From a checkpoint of a small mixture-of-experts model trained on Wikipedia: 160 squared ReGLU neurons an expert, a softmax router.
Below are experts of layer 7 (counted from 0) of a mixture-of-experts language model. Rows are named router (the router's row for the expert), gate (a neuron's input weights, with its number), up (a neuron's input weights, with its number) and show model dimensions 128-159. Each number is 500 + 25 x the weight over its row's rms, rounded and kept within 0 to 999. Numbers have three digits each.
After each expert's rows: "gets" lists some tokens that make up at least twice as much of what it gets as of all text. This comes from a sample of Wikipedia text that the model never trained on. Tokens count by the router's weight.

# expert 12
router:490514543549463480508470525470477510528497485515497514493527519526515471495510516477448517511517
gate0:485473535518478423447481481490519538516476509489485504479499511538535471514485464525479494504469
up0:495492502507504452476464525461528536506472489474479518494488508528510463502485492532496470504461
gate1:506528511515509534492511452509471484506526530502525465486513477505512476494524518521462493508466
up1:486508490470495495468487508523497488484485523528495529485538481489591520541545475521490502492468
gate2:491516470530534498490492459498509483495465472511521492451519479493484496478497506466490505515512
up2:484503477498485499467496504530480446500459480475480524450539488506492483523505490515488498504480
gate3:515469465519470490486495508444492488457528515519510540542503530493471500484466515478522495487465
up3:462482492487501558524504503532493513469423513480477544463506534514530533524494469504512466493516
gate4:513472513512497512493490459463530483548519511506555500473548502492467485494466548482485493488497
up4:497477551493512468518513502476460550503500501548517509529508539489538488522486483455487529540477
gate5:474502537496478552509526513500509453486503481501477511489528536562505510510485501514489504513479
up5:532509498498510466516487553503534530498486505529484529519485528472496481520547478412504518435517
gate6:476502504514523515453500534474505487494536506526498543454513519473538499445510481480468548518495
up6:478535500484481497480495516523501503519471492479534496518515500522491512497488529545473495472487
gate7:483470516524480507447511505478475472504481482523504499486565483529493464523445507510483497530477
up7:542513502527475519474467444489530510515500497515497475478468481502498507444527529517488472502461
gate8:488544491507530448534504502474468522497517522500443514518486496488531517486493481482482428476540
up8:485504482489464533503528468548486506524540508490533534479538504488474567495507529501544493508479
gate9:452487477512463490522501536498477478503513462511485535486508500494526532463545500497499504523508
up9:484451505507468512533487507509477465482509489504505509505494482480512544479529490500515435514457
gate10:549493506493491493539486563488513446491472503515525521479529532501515482500503517496466499505490
up10:487523458457539483522523459510508519484494505510492489475456517479500492462497488496514487477502
gate11:487473492482475516517493507469511500523550527462519504473511493529488485479483511472478511538511
up11:489437448506493538502488493517467498484550509511468526466505506516505515463529529479525490491530
gate12:476479495489463540483488480521511528498491457507528463477497499442542469488492507486483484521531
up12:569512496474512473508494555468463503511505544489483494508516518525493522511515489501481531443447
gate13:505521511490481522483525471507492525500464513512493447535517435527493491501469461508524500513491
up13:494481481499526493518458505487508472490496497518528549473485528512503515489537520481517502502497
gets: " f", " ", " S", " H", " F", " G"

# expert 1
router:517495504529543531500492444484469536518463522498485461520531523535476505499514496514479482481502
gate0:517516494481483487489497496527521502483492468509513485513496539465497497528514494487491539491477
up0:463486497494500513482448476495502534504480463494468507487519447513514493488510485536500510462474
gate1:474494488507534513488540485507491509500526532509484525524481527482498449525475475505486475461472
up1:516502498508504527502495495453488481523504473532502486491498526529513466492448447539495493480471
gate2:522543516473518463518492524525494486479527507507518495494508522450574507450502474518461506497473
up2:533546520517514497496478528513489499490545512517473457512524518492491499466485483457495517446468
gate3:490460526482450510502502570504526509505503485494512459483561487495480524499544496499497524484490
up3:527498524543501469505517478521483490471504490456525519486460527464541485507450464524500515477526
gate4:478508493491501492457479502415517480551553515501458476469501493465533485512508473504490507481489
up4:533525519509492516559503527560522520480461495502561491497500507522485519510479488505511482487511
gate5:499501495431481480515520485466484489536527497540493498467487499507499518493513494535469511507466
up5:556508484508514525495475516536491513522503493481495474568540496525470532513531448505499507478531
gate6:500536496530499502494532498465515498502556478491486470490464524488565528501494504475542445522492
up6:498483516462497502501446509505488515502471495502490567506527487498438495494521479512484561499500
gate7:515495507507472512514516507490536563480520460484473507495522450537455469513447491492478453479495
up7:478492492563567502487504496527444533481463543494458485507498558468514502457510499495508493482489
gate8:503508522519516512533536479476499546504507543476520489523550476516496496497511524477468483513458
up8:504485489520475467527524491477468526537546539494498501500554498548513483461500507496461495548467
gate9:512482467527503517513477524496494541523485519485532495505499488518484508523478463468563550479501
up9:454498502496505491516512500498493470512490517519461526491564530483493451499480515503496464546508
gate10:539538537543505449481556489469501506517485504543478487486531477503545507506510494524474492499529
up10:535485499506529485461503440439490536472503522492523518483517490470489483490525523540522446504561
gate11:488508483498504545511497527518502505532533513516454431472504490501491525492509518491488480536462
up11:480496535534470493513505487504491475482457456459526559481489496483506466486485498483500519484498
gate12:498471492520505497510523483487499532517520515457480539501524532507512499472533461512555472474501
up12:530474492489519504496514474503505535502536526479506494507501497504500477473510439485544475493514
gate13:507433521539507524503536489511505507486571479466512495500487474539539512536543505540496474510491
up13:496472494534510514539548491471528530473572481499497469451488494494564499473560546536509480523472
gets: " |", ":", " ", "/", "%", ";"

# expert 6
router:480534489561484508470474506507471488443475478510489463506469505534520476502482504510513447508452
gate0:480499510529464507504467463496488497546535488536466483524513540514499513499477482467490487491435
up0:489512428451511540490509484511483456458483535520522481478482489477494489557511538508506518511482
gate1:492484504475487510500559498513487511483521469498539534457499511497525497523480514549517534507475
up1:480491467486506526498527481519510524494483470494521527475494515478503502496470547548490551480483
gate2:468501510502498509505519498457495471510512508485450485516486526502531503451507529513548500477490
up2:558485531520520505450482454476501487512493499481535501500490500507533500546487486483521465496516
gate3:507490517508488518469529477489503522476467512506495469499500483534510478487508504528474502519502
up3:517478506520501491492518495525533519493504541499513474515506508542491497488499484534476503503465
gate4:487521519512524516479496520504516517502517519484491461508442493483516468540451500515479510525475
up4:479504496484496485496502515511465513481516492541548502519481543544522547500501508471512482535524
gate5:520507488559513464485519560517515494500484536496537480490503514508513435483472505492520480446482
up5:522536510519525463479519575502521499511464536477518481572487503467537463466473482502549455477509
gate6:469520502501513480543553512536488540526472532545472481551544502507510520503505492499451508518494
up6:486535502465510520529535489546486560494501525485512470557535506533500509472487499474470477506492
gate7:525521492518455522483496503472526555505553493517479502464547498538534489489504479482543504547441
up7:488500478490484497518528478524487456499462539498557476541485485489451502493489531484468511465523
gate8:473519477488434508491501525511476506469486503493512482547501469499515477488503532512507497482475
up8:506493476485481511459457497467480484495502509549497511532515479465522504554537496521515534463478
gate9:478491545504458525478481495503483535504474525504473492502515470528513486530526506538515508507501
up9:516506494488487541501495491501544474539512469534514506536535471440465494516524500490506501496532
gate10:521505473540467495458469515494467483493516521511456523476510467452514479484529523505481501518465
up10:469481493488538507505484497514515496483531455514497497537473507481475515468513502477552448474516
gate11:461451483544488491535485524506499481486467457502516498496505474493461494493522528517470462516514
up11:463492499541514509502465496480528479470509503480508514542543509486524493487519463551493477519485
gate12:516482474527477536460485482467473493494527484499519467500481533510487526529513502496520508487473
up12:496526541499486476550548501509468480475470490508454526473464514490496470498477497490508491506529
gate13:510501495501496474488519483501473495434494487522508482445487525495537491472494538470500523525466
up13:484479511527522535511484504492487479511495544518507476498530522493508503540504510522519537459472
gets: " to", ",", " that", " which", "s,", " and"

# expert 17
router:464503498510495509500494507506487477531501484476513486496475510500488475457470520517503473518492
gate0:488484477553468480478481490482486436509537483514503497476485513512477460516520512534484475487537
up0:510477506480508449511508510495485454507528487500515486473495550500486483479476544489484491461521
gate1:540506502452498510488522538491489488483532493470489530488490506503499450485490520455457515470502
up1:517521510466525486495491524519516507483500529483507499486470514498504504483507462473516515501501
gate2:474522469539482547488479485479479492515499515483471510496492508464489533494487515503566504443502
up2:477522462533460523446461490473454505486483526496503513498506526461463518497492506516517484454467
gate3:457513528502487488511506501488482485477499495486511493507538485525465497502510535492474512519501
up3:507494488464478498468517496520482524534476499531477544451472526495556510496497491501482478522464
gate4:529512507549537466508512489502522520529518481531541482474526514511544490522470503526523513542510
up4:496498443428506504520559515506503498453469485483484474528469509463484537488533545478499497494529
gate5:499507484528468475476467494515507497513494486535517499486494537503517488584478446503516472527499
up5:498558497489476460498472514468461505473477510493522497500488497526493483487505482470485434534446
gate6:477492515541504508505494529460466521512480536495507516496528484495547492468487514498446552530473
up6:491537507556522449524538504469481513502483513484489479479511459486466459493509501477471515516442
gate7:495473507496476484499487494515483526501505515484517460502481478475571512488512524495483475534577
up7:509482500481527490508502495523513501483468437500471508510522517505491517495457487518538485512485
gate8:501498493494547504458476555440470498516515498484498502501557516508458519455495506459497532466513
up8:538496476489517504534521478511495473473494480496479474514474535492514580486522496502492499475516
gate9:491512494457484538505517501517490467516488461514470483536480538494521470456488468471466468512466
up9:452485477473506498543545476476484513507504521582477519535473517470496487499506467506453481533521
gate10:517515533534532486543507500486491485520490466563525486484519486523505513492487474537473515553529
up10:464526444490523494501482499528492496456498547469534526506485522496523492518503498495496528491502
gate11:469503532494523458553490526498480510477463539473506504511509501517526494491490472507490514438508
up11:460527512481497490515517459480514464476499497505501495496491476531552470437474483493444518466529
gate12:485536551470509488553475494511498499495476505478502448467518460489456492511499500509483508473501
up12:539512486522474555477461496507494510492481498552469514513495489501590503517498476481489548476516
gate13:467523564490477473455465510487492513520511530496508531535556483515477455522478511494514534485447
up13:482542552478479500468495487506512519536534515481508508530542467523489462498491529489513518464461
gets: " and", " a", " in", " for", " as", " on"

# expert 14
router:500466498521533483513474469495484524505489550506533525526524499519482519501454536527459546506475
gate0:496537484495501508492505531516519514527520494527459550512478562482515504505520502523494539533508
up0:495469522480494476498528481510495478490486504498519479466503477485485521500507531446497474505495
gate1:511502491462470525467512488494477505539525499486437506516514491473511549480475521455502484486473
up1:518486509490502510535524466540491557521480518468492557505529480491499509530508502492513550510580
gate2:492498505525524447507523480488474495487504484517493464512449518497491517486475524467481480469475
up2:508507487509514500493520467468474469511499525488523508485545499500511525555513532485472500511482
gate3:502509501524505497462491518474508538480479518522517452525490524517545489476540495478502505508554
up3:484548526472496485535497522505499482460505465502524510496482510517451492506454546488490508495494
gate4:467461534515461488504480533460511443494475487513540545504456497493531472508489453484529513517485
up4:510542443494537520492532485526496559524528529502458473504548484497486539485518538501495496452514
gate5:497515537486513485460459526478531545509504548528498514521519484490527477473536496498493472500548
up5:509511442488453519547526479507481484491489459444485485475482497541467525480470525524532544488482
gate6:461488502508518510472501528506502525523490491462501482512537495464526509463536447500526512541526
up6:528518500500488494506534501481493483457524468502499492465461478522460473548489523489516471456454
gate7:461513503482529506504500488430558510527504503497502470544540506482530482500503479490538544485509
up7:488498541503507499481497495410537530510517516496493477525538526520527471513501476476510522489501
gate8:516535528468537512539486499502525487455510486557478439479462447518473509489566468478507528462515
up8:475457490523484485481535519544508523546462505452482518491518524505520502490473529515522492512523
gate9:481496540506461502476492519468531454477501497468532517456526512471554458448540473528489514484503
up9:475498486492511487479506513523483510489493509521479488509490424538466521531438576493499496496504
gate10:505513543523553503439470492512518500507519500511523480462482490483550502485473444485470506490504
up10:471503474447444509534551530489485522509476536509489521483467509530498471484535560517536487495493
gate11:497486522532534524487498501526486527457524456532509436508515484518489523519474521452495452483495
up11:460505497487476438514493498502523468482489519498542535482510514494528532483530533516494530543475
gate12:484489496498502530445468506459492548473470525494487509484558546485483472485510468470485455466526
up12:486476466482490543433501509485542526518476509452492482458529533449492472522466444480490499476519
gate13:509458521484412520508530510462476530509522528504457504506517467478501487519532493521507481539509
up13:512536473497598463523455499510485472508457479496542468513507540500468536502478499480483540495521
gets: " |", "|", ";", " /", ":", "″N"

# expert 7
router:520486486540469502466509459510533499494472517446514541502488495527489490528530500525519458485534
gate0:493494496526488524496546509507477495487500475494482499506497536507485520513498472519477497528521
up0:525452464506489510471544459488495484545517486480529523480465498469494520508507495516510473518458
gate1:497522491501502560472507524494532514534494498472465496487520525529467528501483478504530493502475
up1:512490491496490464534464499516483474503522542534551497523471459498499482552506531479478540506530
gate2:449510482497451479489512475471489537534484550497490475466501493503460511459494521498507503480478
up2:518490487520528529490456508502506470477510482520485525516477490502541482518495477501469481522527
gate3:478474499518506541512514454484515547495455494524497513500547481472514501470545519482532496496492
up3:488522509485547447524550487535540518488507496517551493533451530510509456507538512511498515518509
gate4:494461521478482484494514517500471453521498468518478508494489478483489518511527467500536497532491
up4:499526488513537488491468505528526510447516489485484468517529509499509470492469508487443528462500
gate5:495475528492478507507557510513529456500523526476521498509499495505473516485510548493500462545496
up5:496485502500488466503514541516516489519489516471527481532523512512462483437487523471525473527482
gate6:472498508494467438507566495492534488444483464506502438500517463500487528495524526469494485522509
up6:475503494508461453516536504523517496477500495528495468531478491520460528528521516485494495516505
gate7:510511517520487521498451492488500479515470514505528510515507466477524491543482532510491450501526
up7:542490516479464459462462527480496499501486527461525544505518516505532522474566521503468514494467
gate8:507550518475495439466463516491484559472503533494544487516454520488466484478506497513524471474531
up8:479539466515470463487514456457502533484518483485485509518515488444502489510521478508493537489516
gate9:507503509528474498519539448485473536579499484559506530477505485460519508516493492520536511519477
up9:509482523530474495512509460505500492517515478527520492482501491492527457531470499509523538508432
gate10:499502514512549529502500499478457504518480512500498467485492526532447499542523506494499450485461
up10:500497515526457527549489482507481489499526542494453473457491525558534485484517558477504509480492
gate11:470511490520530532516493536481476479456519498513496457491491515485501522527477512472506502496460
up11:486482467515501528491495550501458487449482500523494445496477545506488506539483501467484490470469
gate12:493499506503536433473523521522517507482506466491465515505543509464480472460518510504526518527484
up12:524518525506517453498501483500508510489506489518471487491523493493522514471491521504523519507479
gate13:503525490496485437488522525520496503498510496516483506500439500508500559459501475498511470456501
up13:474521491531465493471501534490497492533505519509503550499449537481489448473473445485484499479466
gets: ".", " |", "s.", ")", ").", "es."

# expert 10
router:510535506514491521502489454521499538506483551492521506496492490497491515490510476511538494501517
gate0:518520480515485542478510501473493536498538535517465472508527446472535488538495482492540498499471
up0:491471522483532475519488488504483467512514490519532501517455555531469528493477496481482520485540
gate1:505526504536491529483518518483509532492513496495527505510479456532493538484519499521498424491474
up1:502528518488514520477459533507469472475505486514508432504498534534513474498484470480486526526519
gate2:525520552469503484474515512478484516532521531496496490473516491532473515521494482497518470508536
up2:476448456531539521491494493515526441500475526516519513490462526506488491459506511484518540492474
gate3:509487486519507502522505485515482504521535471479462544520519449435482512502546503466534444489510
up3:471512546487492496460494510473501529512459484526545455452509527546491450485436495541460517503501
gate4:510487495465480469539508470545505497496478508462492492506530457482549509487507528495538430509505
up4:493486476493441486520497448513495510500499507471462496497526474494521482517512543524552423497530
gate5:462541478471465484467516505486511482510509517481474498492477472498487538536515448509517475477503
up5:501465521532522512562482459529488486492474471499547485512508515514505466469516546515506519537497
gate6:477471476490516480480496505485473455469514493552524513514514486511499493467508514463521525500464
up6:512530516517458483514556561501527503492518481455487505493447471507510483530506496546490471511548
gate7:551523504512548513448505485495505528475511535552482468489533480541520501472526511472503487557531
up7:526540490492515518476520466521512547509506534517455473508559465534497503522498511485490496560551
gate8:516519491488476491497498500531544491508534496536557521488544512463513492473467500445487487497472
up8:498487459532495496511486510497485477515513524489468467520509493476519565469510504541498454526515
gate9:498513486481504470512469521504473477499539475468515542485452524477487503488499532493476510490475
up9:502468517532493532482520469489521498503442508537491460509549457486514492515520472464537479535520
gate10:465513487524521521493483499463524476493502517513503519481475457484498501524531480487545515474503
up10:527493514451475499498533502518521506489502491471508498490529549525502502491478523502488500512478
gate11:487489489497483509495543491475491509531501500501514536521553483501516528500558470440535507454466
up11:508519492510531482532488492552492486513473499516495503471446501513452484503483517534523494506548
gate12:483511489520491490499544516513512531486462522505503451479506485483479459475507523486508491494486
up12:525509528504506500452471456495500496511513504488521527513480519515528533502489473529479493502509
gate13:491503524520519484485471541478484515491499474481495465552477460485488490508506467493522495479497
up13:492510534492520502493463533502472528469498472482508469529474466501495492551503457496517488496508
gets: " was", " is", " were", " are", " on", " be"

# expert 13
router:536494482455517492501488496485481499510479511511506547531502506463488489480471510489502480482541
gate0:461486477503451484530500530497474479516507487498475521514491507513467474472484484517530471522497
up0:491493519476526548474522466521502542516491528458470500503531510488514486537508544484492506479494
gate1:520452483466539522518496540538458509475515513499493497471514548498526542532567501507504483512514
up1:512542471509510473468542522516571516554518476497465452493478483508518483449425487500499545502527
gate2:473483477518507461468485500486476511523536503521522486480480508450475493532505511517477499499551
up2:496496510484501547520497533512532495477489483481481505517538513563495499511497496481526503530458
gate3:492492504484486483467501534496514512529530473442487502506496483518496508475523480517522518501505
up3:508505507521508476519492449504488523462491526556502497520515527514489511521501507482514473542483
gate4:462466486553483577520473501518516483542507495484504500531519513504498475504562518485533486529495
up4:553518536480512420479507522485509457453507486527535481472464550534504495452491464493471492463496
gate5:499535496504566480530515478460484504496527512503504506469525444492525496509500520517558488506511
up5:539446517511462513499437490526515532547431491505485535532507524524469507502522490518471516448497
gate6:519432472481517524481508528510519472497492504511466509518479512500524497465490513525542496499505
up6:455502492515475468503482508450438478486522487511507500466472513501518508485485530469458498540502
gate7:478528527501508537482490469459495487462537483531499504499481510500496524490513490486476439558506
up7:491541519530490501524495477520546556501512469459529518524537487537535500507467519544494487470483
gate8:499479477457494498476495486474517508510504493471480504508463447488525510523485512519519473491524
up8:496468506496492490465523488461512523513554511504516511486501530499532507452495511502514484556531
gate9:504525540486514490544530495482512548481532457523519536496495497506504533469494518490546452471481
up9:517468483501499510524516485459504467472511476466496522492495511545470486521521480512507501493470
gate10:489514532511479450470470498509525492521488522523517495548519527492533532487475512502493536537484
up10:499507531505507467448489515494516496512499504506492505518513530553522506527494515521496531524474
gate11:483494496457506530497517497486476451489541549465486485466480493489491530494510527488486523486478
up11:540515495511490491490498479476467496540458471542533553484451508492550472536428528523565508477498
gate12:487535515541519496502471512535471484503464487482518516490521488499501495513505494495507493492445
up12:484549496520500493522511485533454500497484465482496509489493535510542489529507497474513458491466
gate13:510459480490527547508533481481489484508455520552512495496545470534535497471480498481502482518514
up13:567480498491503524475508479505498484496485509485521519510553520521530465488483500479525509501528
gets: "r", "h", "er", "i", "s", "at"

# expert 22
router:512488472481491502480524546521536514518479509459497497496499496522462476534518464497519480479515
gate0:523531495502495488503513519502503523494548453489467504505506472433492534504512486517455508558513
up0:521514477534490500501533470500526526483547485499453532500513473469503522490503452516480500537539
gate1:473453508535482491536488475512528463449485523514484520475492467492517534511517515524526472486490
up1:528539495478517501486484498471472505546507478520490527524518526483483468500472482501490552501519
gate2:531445518514510453509511471517457507483472456465516489516495499506512483463506484467495467485489
up2:498497465522488518517458529534465511483499530490460498503519518519507493491530479488479508466504
gate3:500499444470499523513508482510504477529483489501522511480502470466480525440525457468533509463520
up3:508484516539495461502504493496483510478513515492500486539504515499518496526484522495465527543459
gate4:517481519529466479509465519533512546531474509483516467492482507500487477529525508479499493536499
up4:463490497502509489506515503477501459457508486507487537497501486489497495439478487544491492510483
gate5:504478508526507483506495504489522525469491506515441475500541489520480532467526464480504444507542
up5:502474484543517474522498512466509522460487506536475497501552479503504527504514457501503450510546
gate6:529530488496491516472514465502489488480538535465535490449551528541518487511524501529490486545492
up6:528492492500527537519512502505546494473564483478481468486505500507522500536521583513505496463500
gate7:475494502534495481509518508539457503533505494522534475483508477520499493484509482516491510513478
up7:520537469454515489464513514492524520511499496493434504515523529500482516488513531462499505449537
gate8:457476458485469537519511520497516500453559516472463493450545511502508463549506524519508497549456
up8:450481470505496492506517471484492542440497523464458495486516462509506555500487516541493464515479
gate9:466534504486460477500488507509507478482459442559498504509475487491517495525544453467512489500505
up9:502492505515506511479494520488488494488507511494487468474495500474499522561525491515440500472514
gate10:526524480520497475499500455479502527528515438525473486494468522496508525533482492554517510519519
up10:493512481536526515524496484484531492502504477489463493505488519498518535527452519568535502527506
gate11:487468559495473486511483506502519520539533528489551488491473552492496489492559498487480485540491
up11:508467541491456502500501496493547523492525514482536507530505535505490522483511460486497507491488
gate12:525472515489532513491495463505515521483473498496488509483501494486527511529513477532487474491506
up12:459481507487475511480479508487528497518481469501523514559536425488508508512508527470516455522514
gate13:460532514484484502456481538514478531467512505487482507517469517524493460509536496551480493514539
up13:447537457520497476443460478507494544466488498473487487519478502464488499508537478583447465494498
gets: "i", "k", "en", "z", "an", "n"

# expert 5
router:467497513501480509486498475527512520539514478452515483509507519516484481483498530497495517515536
gate0:458471540458494503547486493528509513494519510472459491530530500513535498471503496516512479482510
up0:545475454510526506500496492477486500507464509486520535505461532504461506516530512463503468503518
gate1:508468481528527536505503541511529472504494525489488464468459500502500476493510520452493491492486
up1:553551507503475516503495529482483497512481490486475488490493492482456496490473485524505509503497
gate2:490505477533485456487496522463501527527500489520470512474527515520488464519513518512437506549487
up2:491525521477525461542548510488532506528507439438517525520510523478480493517455462497539490492536
gate3:449469530468470479483526526496517456510523523486491500499447505509514466479533515500520485479503
up3:490523513480497486521480524473519526504498514497441501546488485474506494524524454489517478439472
gate4:497476530486511493456449483462521531506506467515494474502512526517482446506497513507496527488503
up4:509553472478513486543508524560497496511507484511477481514478505486523472513468521488508487503467
gate5:502498496502487461488492543462485527490485534468464458529454482519512488530519436483468490529495
up5:509538474495541516486499465506503462490497460514505544535576475505517490500510541543563512478513
gate6:486486494478528492469492501511524548497495463487479495448532509484500501523474522518476526438506
up6:510476463510507497512471500519564527499502467519504520545499538454516544465479501512536519493527
gate7:495522500542463544480512455549499489537536443534518508505460571484504471503498472500516481525493
up7:462503511487483499462494476496491505499505509454488445470502527507467497498557538471506524484470
gate8:490510519489485495471518477479537541512504505474492482532526474471518481550498483511482501504508
up8:533519476515497499464473488493515512506495518515428483488511470502480457452446484530508465507502
gate9:495503530495522471484458473497520484532476523477517550537528509504478523494505530471461535503485
up9:521473481467461510498510505506489538504511551490523477493499537498504501525510439481492510526496
gate10:459446502507472485459524464493515499478533492490535509481511499498486494469512541464492510493497
up10:501535456490525519492464546493533491522491495509489510534495514467494509517508485514533477506470
gate11:511491480502525494456530493498504506482477474493515474491490505505479490506479519555442484524500
up11:515498461512541485513498532485519476485495487496509484490499563483499444491481523543458530506518
gate12:470469502498499502504484495509533533463479506472455532468533505522475495501490488489492465457494
up12:459462543526501521506501548478505542485476522431478511500538486507485464489510467491482516470500
gate13:467498497510488468451486477474488487526501499515477536483502523521490512467529517502529526487500
up13:479502515491503530508494507534508449507451476479539500506518473490518478534478475502507488503498
gets: "-", "l", "m", " New", "or", " Wal"

# expert 21
router:504501468473536476490533518514506494470514494521503489519453490466535510512474479490493471478496
gate0:453520512485506481482507499466501486526472484494498493458495545539507507512500481514527522468443
up0:471545480499477501522468502509464455450485499513483499445473520506506493530499479524483481492472
gate1:497489479496507498413481501522529514485504574487516511477495531538475507488478473523504475485504
up1:489495507506526487535524526509539501489505494468548490455491495502507507495510511511477490492490
gate2:546439489489514437475514508527536497483482527511501523497506500487502505535517478535512449485488
up2:471548465463491518524495487481480480485515492510490502496459515450507491503526541457479458493533
gate3:537512449481526466503538493522484483472515500487510452502476495492503502465519462511487464519508
up3:506482533482474495474527517519486476454456490484482512435503526473479498504476487514568491481518
gate4:469501460488508497502442494506460516496473477545496449482522465532502488530492495526527528522503
up4:495534481462533516485484473487478549501495456541500457455494481505483486529486482548510511495544
gate5:509520476481513498497510469486560487524517496486510524531497502476530521517503501479500531532498
up5:457507528479557436525492535463466489523554558500464539494522546485499500527465477519511494500484
gate6:465481494488545456467526494505523545518517530500499546512488449448550525496496516483459488568532
up6:536531489476518509461510514497517482523507520530530459514506488525477509512471503511520526479514
gate7:494500477494508479484516512495497482515533492472479513501503499511511480481502525479573454507506
up7:498510537503460522510492485477509537501470513521523478491519485475509491548517453542450523509491
gate8:474520514520462514543550474514487454495527540556490464468504474494491497491522477512457513512530
up8:402493502520478494513491488546492446481524529537495494462493500502494465504489498465449522515532
gate9:483524497525501504519472497506513444498456508469462470470499525494486523487501499560474477499486
up9:505469539512482510521554520457534529513541488507530518534502491519522481494488507468518525534472
gate10:489510541547555500474496432473487490499506485502514484533482501485477475500479546511455453515509
up10:505495541459478502535558550478486510474444493490539529532525470529541469490491481493515504454521
gate11:497494501476456483485517539484455495473585543533522472475493488491460486529475473491480481497501
up11:514550510532537492549495525485476515469460483501523443511491513499501458476496485471519473479499
gate12:470527493521482507537499547494481516515529501481522504522513495494506466510516502490477472477501
up12:473535505524474486497498512480460468509527485488492511487495498489511491465510499482470473514523
gate13:499489526513484513485494493520497486505521475508485490455541477476502470461509500545513491490476
up13:524537477465500454508511490495508524486487526532535512496486505521488518555512496461478532455509
gets: "s", "ation", "ing", "es", "ion", "ers"

# expert 27
router:472505518535486498505430513450553563512486514538503515503499498479554491501514481470496515528506
gate0:498517545496516552494508515505515508468498465496518474511503491511481494487507462524509512480503
up0:498533526512498570520484503470523519481499450487500470512528478514492504515496483517490526479516
gate1:492450521499522493423495539478509447485498518517506517520474477527529461499520557545533454510508
up1:479551502478503529520505476493473529537510485497480507485546502488448533550494498442490517475493
gate2:489472496541499475492490474471522455514476502468463559476501483524519460446516514463547493464499
up2:482488467463479469471530495466538536536523492516473548476505484484484498507502483496482517476490
gate3:473499546533575513488507451460521477500573486483484470552558490476528502503483524501493522539519
up3:499504492514538526498528515547500486469539469505480450481526505465513499468496489507467491510497
gate4:473500512543474506485466507506516455479489462490492513527566521551490454495509518480498511440468
up4:485480482532489529489504504529485479484533477473449516503497519551466491526505521482485492466494
gate5:510531457486507495497493512523512515500531517523500494535491554480516520503506507521484470554496
up5:489507508488481521484512496546521486547485520511524521490518454531532497530520521519480480509432
gate6:522480484503467506473506517505489509510533503531525519494477486475517498489515481487473507550490
up6:480482528502477493551485530515520480497554533492503479469495484502511500506511565531500535507523
gate7:515485507491487529466503514489484532492467492522511505494472524454504458520496434517505495509501
up7:486503455482486428528491475510504507498511472519502489499499466516524505480475538460516517500481
gate8:512493535526484532460501485498506503505518466437505485517518512566526473516461521481486546512500
up8:511513476465536505575503480531503512471507493484484504493473521487459512496502479544474469477493
gate9:497479518464474444484476509503498508475520446516487494543519477470487526462480505483487510468533
up9:511519482496479523507484488495545486467513522499519470512511460479495502515498516474507525551511
gate10:523461523461478473457491522465489501524515494527521514500429492564518457485477520514497460496479
up10:509528487508563534556541461513466498499486500461515511515547546463494545507538521517500507496507
gate11:439445468477461498498489527535510486475489528506493493495479456532554479510486520526534518515496
up11:505497508487483485529491514525588500491507487477514536461495507503506470519499533491545512504484
gate12:481462486481514474510525472452508521497520494523516553492490481507562474504487520501536522520515
up12:508498524508516476440490498526509496523501450495516514480507449527565485524501441496504534527500
gate13:477496499525501495482515518477544457526523496488471536503506511504538493457489563455473488535523
up13:462453462518470478470487500511480493490468523473498497487550527490477473480521504496501507461519
gets: " L", " R", " M", " N", " l", " J"